config = dict(
    n_layer=11,
    d_model=224,
    n_experts=48,
    experts_per_token=2,
    d_expert=80,
    d_shared_expert=64,
    activation='bilinear',
    moe_layers=[2, 3, 4, 5, 6, 7, 8, 9, 10],
    router_score='softmax',
    normalize_top_k=False,
    routed_scale=8.44,
    balance_loss=0.0038,
    balance_bias=False,
    n_groups=8,
    groups_per_token=3,
    init_std_router=0.034,
    lr_router=0.00027,
    vocab_size=8192,
    norm='rmsnorm',
    norm_eps=1e-06,
    tie_embeddings=True,
    optimizer='soap_variant',
    lr=0.00344,
    beta1=0.95,
    beta2=0.99,
    batch_tokens=[32768, 65536, 98304],
    seq_len=2048,
    train_tokens=276100000,
    steps=4417,
    dataset='wikipedia_en',
)
Below are experts of layer 7 (counted from 0) of a mixture-of-experts language model. Rows are named router (the router's row for the expert), down (a neuron's output weights, with its number) and show model dimensions 112-223. Each number is 128 + 32 x the weight over its row's rms, rounded and kept within 0 to 255.
After each expert's rows: a language model's description of what the expert responds to. This comes from a sample of Wikipedia text that the model never trained on.

# expert 5
router [181 127  82  47 121  50  48 134 141 155 123 148  90  78 141 136 134  87 161 128 144 105 136 129 187 158 154 192 199 155  89 107  95 137 111 114 137 132 126 159 155 122 144 158 150  99  98  72 132 135 117 153 185 109 191 159 132 120 152 138  92 146  80 149 128 107 110 178 140 142 129 119 101 107 146 166  80 169 127 187  93 101 122 160 158 122 135 119 128 103 161  94 149 148 109  98 118 160 110 140 116 122 110 189 157 140 110 156 123 141 164 135]
down0 [171 109 151 143  47 152 182 131  86 127 149 156  94 113 101  31 124  71  93 105 117 152 168 106 134 173 189 172 231 110 150 143  72  78 130 165  85 117  89 110 140 131  88 100 156 104 145 136 157 198 113 115 108 132 108  85 137 139 125  98 219 149 129 103  74 102 123 112 173 100 157 125 182 117 172 197  76 158 203  87 145 113 172 163 185 125 129  87 107 167 107 151 148 116 153 158 175  78 160 109 154 137  88 151 139 114 118 164  99 120  61 105]
down1 [183 186 179 135 118 112 127 136 144 158  99 185 123 140 161  51 108 139 137 127 124 122 192 128 111 125 101 147 139  76 136 176 159 175 102 141 179  86 144  88 101 133  57 158 139 125 114 107  89 131 154 129 110 187 108 186 149  86  62 151 137 147 112  86 180 141 131 121 175 137 151  92 179 176  99 155 111 192 126 122  92 124 196 192 142 107 172 112 123 125 154  98 111 159 167 131 127  92 186  48 142 111 137 150  96  83 137 110 142 142  51  86]
Description: Prepositions after verbs or nouns in narrative and biography prose, mostly of, in, to, from, against, during, e.g. departed from, transferred to.

# expert 9
router [ 96 141 124 100 194 100 165 143  90 153 131 144 148  94 151 115  92  89 138  93 144 128 150  65 119 184 108 144 150  86 176 139  82 164 130 168 126 124 115 159 132 156  80 121 166 139 131 100 115 129 115 116  84 169 128 136  80 120 109 151 165 121 103  85 110 130 114  98 146 148 157  79 129 173 138 141  73 166 111 126 152 125 170 145 203  98 141 146  98 177 135 104  83 156 129  94 155 210 105 116 121  99  44 138 104 188  90 125 131 154 134 166]
down0 [135 145 173 185 159 120 118 151 126 139 168 114  86 179 141 146 152 124  58 103 111 163 169 122  60 147 151 170  94 136 106 136  98  88 105  55 109 103 133 196  74 186  94 139 145 153 158 122 143 191 111 154 136  96 100  97 142 132 155 193  96  80 113 156 172 107 157 151 104 176 139 115  66 105  94 118 183 105 144  58 116 129 124 118 144 138 124 177 136 153 123 128 105 119  67 175 147 117 140 102 130 116 118 103 145 110  91 135 157 118 135 186]
down1 [147  64  63 104  90 140 169 119 154 137 105  76 104 120  64 149 140 116 122 109 154 136 153 130 120  97 121 154 149 134 166 143 121 128 144 115 125 110  84 114  88  96 123 164 144 142 122 160  77 118 150 144 107 124 130 153 167 113 107 124  93 161  52  55 144 170  88 152 112 106 141  63  93 109 150  94 181 152 108 102  92 120 130 115 139  93 164  90 201 118  91 163 132 160 139 130 131 140 119 134  63 116 133 217 106  80 129  67 164 147 112 154]
Description: Sentence-initial or clause-initial temporal prepositions before dates or years, such as In, During, Since, until, As of, by 1877.

# expert 36
router [151  54 136  87 125  94 100 195 154  97 113 163 165 158 160 106 103  91 180 122 142 186 109 172 131 128 174 117 152  98 146 116 162  94 169 111 105 130  88 174 103 118 113 127 130 153 157 127 133 143 160 141 141 129 168 158 126 173 129  49  48 118 159 145 126 141 150  76 111 162 106 193 166  89 164  99 131 130  80 139 197 115  50 142 185  97 135 201 182 154 166  77 158 122 191 131 118 173  90 164 135 103 132 108 131 103 121 148 149  67  79  81]
down0 [167  83 123 168  98  78  70 148 155 112 123 124  93 177  77  88  99 125 160  98 134 115 130 106 159 133 114 142 142 150 156 132  52 129 109 172 121 128 102 117 135 102 118 167 108 127 111 144 182 122 137 206  83 120 176 122 144 142 106  95 121 165 103 152 139 123 140 186 151 133 110  88 125 172 109  98 109 163  96 170  78 112 181 121  91 127 142 157  76 210 125 150 186  88  50 154 169 165 109  90  82 167 143 129 148 145 106  99 131 121 228 113]
down1 [116 173  99 184 135 144 175 107 104  96 158 134 104 156 160 121 127 122 141  62 144 134 150 125 178 167 128 116  82 137 108 112 137 126 168 165 138  76 111 170 122 151 120 113 117 155 143  90  68 150 156 190 131 141  72 160 149 163 151 113 100 132 146 113 180 147 117 129 118 112 128 130 155 188  68 168 105 169 150 143  88 134 110 126 105 112 177 107 161 134 178 121  92  80 100 150 175 142 164 110 151 109 125 157  96 137 138  82 178  83  96 162]
Description: Head nouns for organizations and places after the or a state name: University, Court, Department, House, School, County, village.

# expert 30
router [156 108 112 146 134 183 116 164 127 171 164 150 161 114  69 122 138 123 120  99 115 132 103 101 137 128 146 149 133 149 137 118 152  97 138 147  88 108 145 111 158 118 120 137 154 165  79 112  86 186 177 101 153 154  62 113  77 182  78  90 128 127 101 108 100 132 183  65 156 134 131 114  87 126 150 104 165 134 123 119 142  87 100 169 150  73  83 102  67 154  98 142 103 140 127 144 143  75 145  77 122 178 154  63  90 123 143 193 161 146  74  84]
down0 [131 166  99  91 111 156 122 126 101 108 114 150 117  68 135 117 161 162 109 147 167  42 133 176 103 115 147  92 125 115 116 143 104 155 150 147 156  99 125 157 112 108 150  94 224 145 167 105 129 148 148 155 145  71 132  76 139 140 132 155 136 117 162 177 103 136 144  90 124 132 105 102 125 145  86 120 183 117  86  86 101 180  69 146 139 115 121 124  54 155 141  92 135 120 202 147  98 124 124 134 114 132 145  96 114 201 133 141 109  91 134 101]
down1 [129  87 181 131  91 127 121  96 169 123 119 128 116  84 130 166 102 117 152 151 132 117 127  98 139  97 149 141  98  85 161 137  96  85 142 129  36 141 109 153 152 111 109 104 115  96 162 138 171 177 132  78  90 114 132  79 142 113  94  65 113 167 134  83 150 179 115  92 151 135  96 162 157 174 164 123 128 109 171 202 186 108 156 179 130 193 119 141 112 148 152  89 183 119 151  95 179  81 110  66 144  95 136  63 159 113 188  88 120 108 141 168]
Description: Word pieces inside ordinary English words and names, like bl-, e, writ-, corner-, -ing, often in music and sports text.

# expert 46
router [212 131 136 159 122 150  94 169 128 103 129  80  58 144 169 163 155 155 145  70 113  94 133  85 111  93 144 123 105 168 156  86 101 100 103 124 166  69 134 107 164 139  89  99 104  96 134 144 101 139 142  99 141 146 150 152 155 102 114 166 135 167 119  95 189 117 149 130 139 122 110 130 135 150 149 120  59 170 178 175  98  97 100 143 141 176 111 153 147 140 130  89 149 176 124  73 114 103  82 149  87  98  97 144 113 172 145 101 138 159 125 127]
down0 [164 128  94  90 148 124 211  96 106 187 145 161 113 117  93 142 108 139 126 139 162  54 126 128 177 106  74 135 118 157  99 196 113 155 164 163 120  65 140 154 156 206 123 169 145 123 102 133 133  91  89  91 128 134 109 127  75 166 124  87 103 121 141 146 137 164 129  69  82 176  95 177 135  98 140  99 107 140  94 119 134 113 170 107 201 104 166 189  72 183 178 131 126  84 148 134 155 124 124 134 133 100  97 127 119 134 145 117 129 117 104 162]
down1 [145 136 115 187 114 120 154 172 119 143 107 144 141 168 128 124 173 109  85 147  54 151  92 132 128  55 142 157 118 104 184 112  62 102 129 115 156  73 146 153 166 159 130 134 126  96 118 135 106 103  98 104 181 100 100  96  86 109  96 116  81  72 193 128 203 147 151 159 176 115  85 131 231 184  92  96 143 131 154 139 159  95 128 167 113 105 131 126 104 169  76 160 145 135 134 167 147 202 116 128 157 152 167 151 133 170 123 171  95 138 142 117]
Description: Passive participles and verb endings after was/were/to, such as based, located, released, ceded, elected.

# expert 38
router [125 115  54 100 161 102 119  65 115  71 159 183 162  89 167 150 101 101  69 126 166 164 160 171 137 115 100 147  89 121 146 145  69 129 113  80 119  48 125 126 185 145 139 147  79 104  75 184 111  81 114 145 119 131 141  96 120  88 122  63 169 161 158 126  85 105 129 131 124  99 144 130 163  95  91  77 102 141 116 117 100  85 135  82 177 163 166 106  87 169 197  93 104 131 103 149 135  78 132 110 172 143 138 110 135 129 162  90 128 134 162 126]
down0 [143 125 202 123  87 105 143 118 145 105 117 139 170 169  94 189 134  99 110  69 141 191 106 108 128 150 195 117 133  84 107  97 154  88 155 159  89 166  90 165 129 103 182 124 147 164 155 163 157 100  79 122 119  80 144 175 131 167 151 113 124  72 164 121 111 118 143 111 195 135 173 127 157 136 143 139  64 101 153 100 138 105 153 161 161 163  96  90  74 138 166  81 145  85 167  97 128 201 169 119  84 107 153 109 103 148 134 137 112 137  91 122]
down1 [ 68 194 183 118 129 117 126  64 205 134 137 100 110 100 113 152 130 161 114  97  79 177 130 183 122 124  69 112 149 108 168 155 185 155 151 188 168 107  87 134 124 126 115 134 132 108 121 121  92 122 173 209 103 148 143  89 113  68 173  96  94 100 154  93 201 103  86 148 132 150 114 182 116 103 177 138 164 117  83 132 146 197 133 145 115 168 184 148 177  86 147 131 103 120 144 151 141 160 109 107 148 125  72  97 125 117  69 100 115 175 119 142]
Description: The, at, of and pipes before US place or league names in sports text, plus pieces like York, Angeles, Carolina.

# expert 43
router [145 116  94 154  72  67 148 130 150  98 138 162 126 140 107 160  94 108 104 162  90 156 140 121 116 109 116 150 102 104 155 114 155 113 184 137 131  98 147 166  85 143 146 157  92 203  80  76 197 133 150 144  52 142 120 108 158 115 117 143 176 146 103 154 137 118  82 132 109 162 107 113 159  88  75 147 123 115 136 182 184 155 112 154 101 154 127 164 106 124 124 137 137  98 181 108 112 156 144 188 164 127 100 183  89 144 141  76 142 133 150 134]
down0 [127 123 126  83 193 116 124 125 101  63 147  73 128 122 155 155 156 134 154 111 115 171  94 108 119 161 145  91 113 112 130 136 174 143 144 114 196 110 102 128 180  81 150 156 107 103 144 134 120 124 134  98 177  93 136  85 158 132  85 144 114 105 106  98 142 158  95 150  63 131 127 124 125 125  68  49 114 119 136 138  54 107 150 126 109  75 174 151  98 136 103 142 180 211 143 158 149 154 109  82 118 121 181 152 118  94 116  95 101 142 108 144]
down1 [148 106  89 128 163 167 140 210  76 169  97 117 121 156 104 143 112 117 108 157 137  81 107  82 107 150 131 127 114 167 100 147 125 108 158 163 223  93 118 195 167 127 108 111 177 105  94 107 156 142 128 140  94 143 195 111 173  87 158 148 178 116 130 120 126  63 102 122 115 145 130 111 119 131 177 115 153 121 155 110 151 145 137 142 163 148 116 143 150  96  75 120  75  93 121 121 116 123 153  71 141 161 130 148 198 102 143 157 188 135 127 149]
Description: Single word-start letters, especially vowels and H, N, such as e-ar, e-ating, e-ggs, H-BO, Al-ong, initials like C. E.

# expert 24
router [119  99 123 126 132  93 111 154 166 155 119 185 124 144 174 134  95  77 175 110  88 130  94 165  94  72 131 123 146 104  94 131 116  77 102 162 186  95 183  92 144 115 127 146 231  90 143 182 155 110  77 147 198 114  91 166 143 151  98 116  75 128  94 136 146 101  92 137  71 106 150 121 150 114 166 105 130 156 109 116 111 132 163 145 152 160  81 162 122 144 176  95  83 132 109 115 117 161 135 173 143 142  81  64 114  66 148 186 132 136 155 103]
down0 [135 152 167 123 155 107 148 191 100 115 195  92  64 142  82 153 125 153 107  74 107 130  55 109  89 133 101  99 118  85 114  80 178  81 126 139 153 144 142  56 155 115  75 148 110 107 126 154 166 111 144 141 153 164 119 153 131 165 148 109 100 109 185 111 175 152 161 156 143 112 112 144 129 121 133 123 166 188  88 151 111 119  83 135 144 118 143 110 176 192 169  51 126 106 194 168 122 167 108 143  90  99 145 143 155  68 141 126 153 159 136 133]
down1 [114  97 149 120 132 141 137 112 120 108  87 103 151  94 138 132 114 100 116 141 131 121 121 142 152 138  99 128 161  99 144  59 156 184  76 132  91 113 131 141 132 187  96 187 123 158 103 105 142 105 115 101 105 105 121 130  89 103 121  69 154 144 150  89 112 169 121 146  75 116 165 144 149 102 148 116  55  67 141 160 202  59 143 124 125 101 113 112 139  94 107  95  97 191  65 162 102  95 166 119 141  99 150 122 143 125  95 154 104 126  93 110]
Description: Words naming or classing something, especially as, became, named, called, considered, as in "installed himself as President" or "dubbed as".

# expert 21
router [101 142 145 117 170 136 156 158  92 110  95 218 101 147 142 143  96  77 152 144 126 128  71 183 114 114 116 128 136 107 132 103 183 135 166 151  93 116 129 142 122  83  86  93 103  74  82 139  90 134 120  97  96 111 138  98 167 139 144 135 134  91 140  86 120  98 150 142  54  99 114 162  97 108 158 139 154 144 121  97  99  82 109 105 156  68 157 188 101  50 164 128 144 136 139  83 141 155 152 159 121  98 134 170 128 124 167 184 122 118 138  86]
down0 [128 210  73 167 118 119 113 125 115 112 142  54 150  85 170 130 149 118 115 125  81 111  93 175  86 144 117  37  80 151 196 115 126 192 156  84 170 117 122 147  76  94 131 152  91 140 121 124 100 133  81 135 168  93 166  97 104 158 127  93 143 117 191 180  92 129 135 127 110 146 177  72  96 157 146 197 124  84 141 103 136 139 129 171 138 134 116 169 149 111 150 166  77 113  97 105 194 149 124 111 170 146 129  90 162 144 176 143 100 161 181  68]
down1 [160 134 195 129 119 121 105 146 113  74 112  41  59 105 147 145 160 197 148 106 133 194 135 136  92  84 186 126 100 142 114 153 159 167 187  96 171 180 118 152 152 146  90 123 123 137 124 161 115  93 116 123 131 126 115 120 135  60  90 155 137 163 127 111  86 152 153 155 104 149 124 171 104  94 183 124 114  90 119 175  47  72  41 179 135 165 138 148 101 146 108 121 161 164  92 173  95 113 117 107 142 123 120  97 135 174 188  95 101 136  82 119]
Description: Inner or opening stem pieces of long Latinate words before suffixes like -ated or -ation, e.g. accel-er-ate, incapac-it-ated, antic-ip-ation.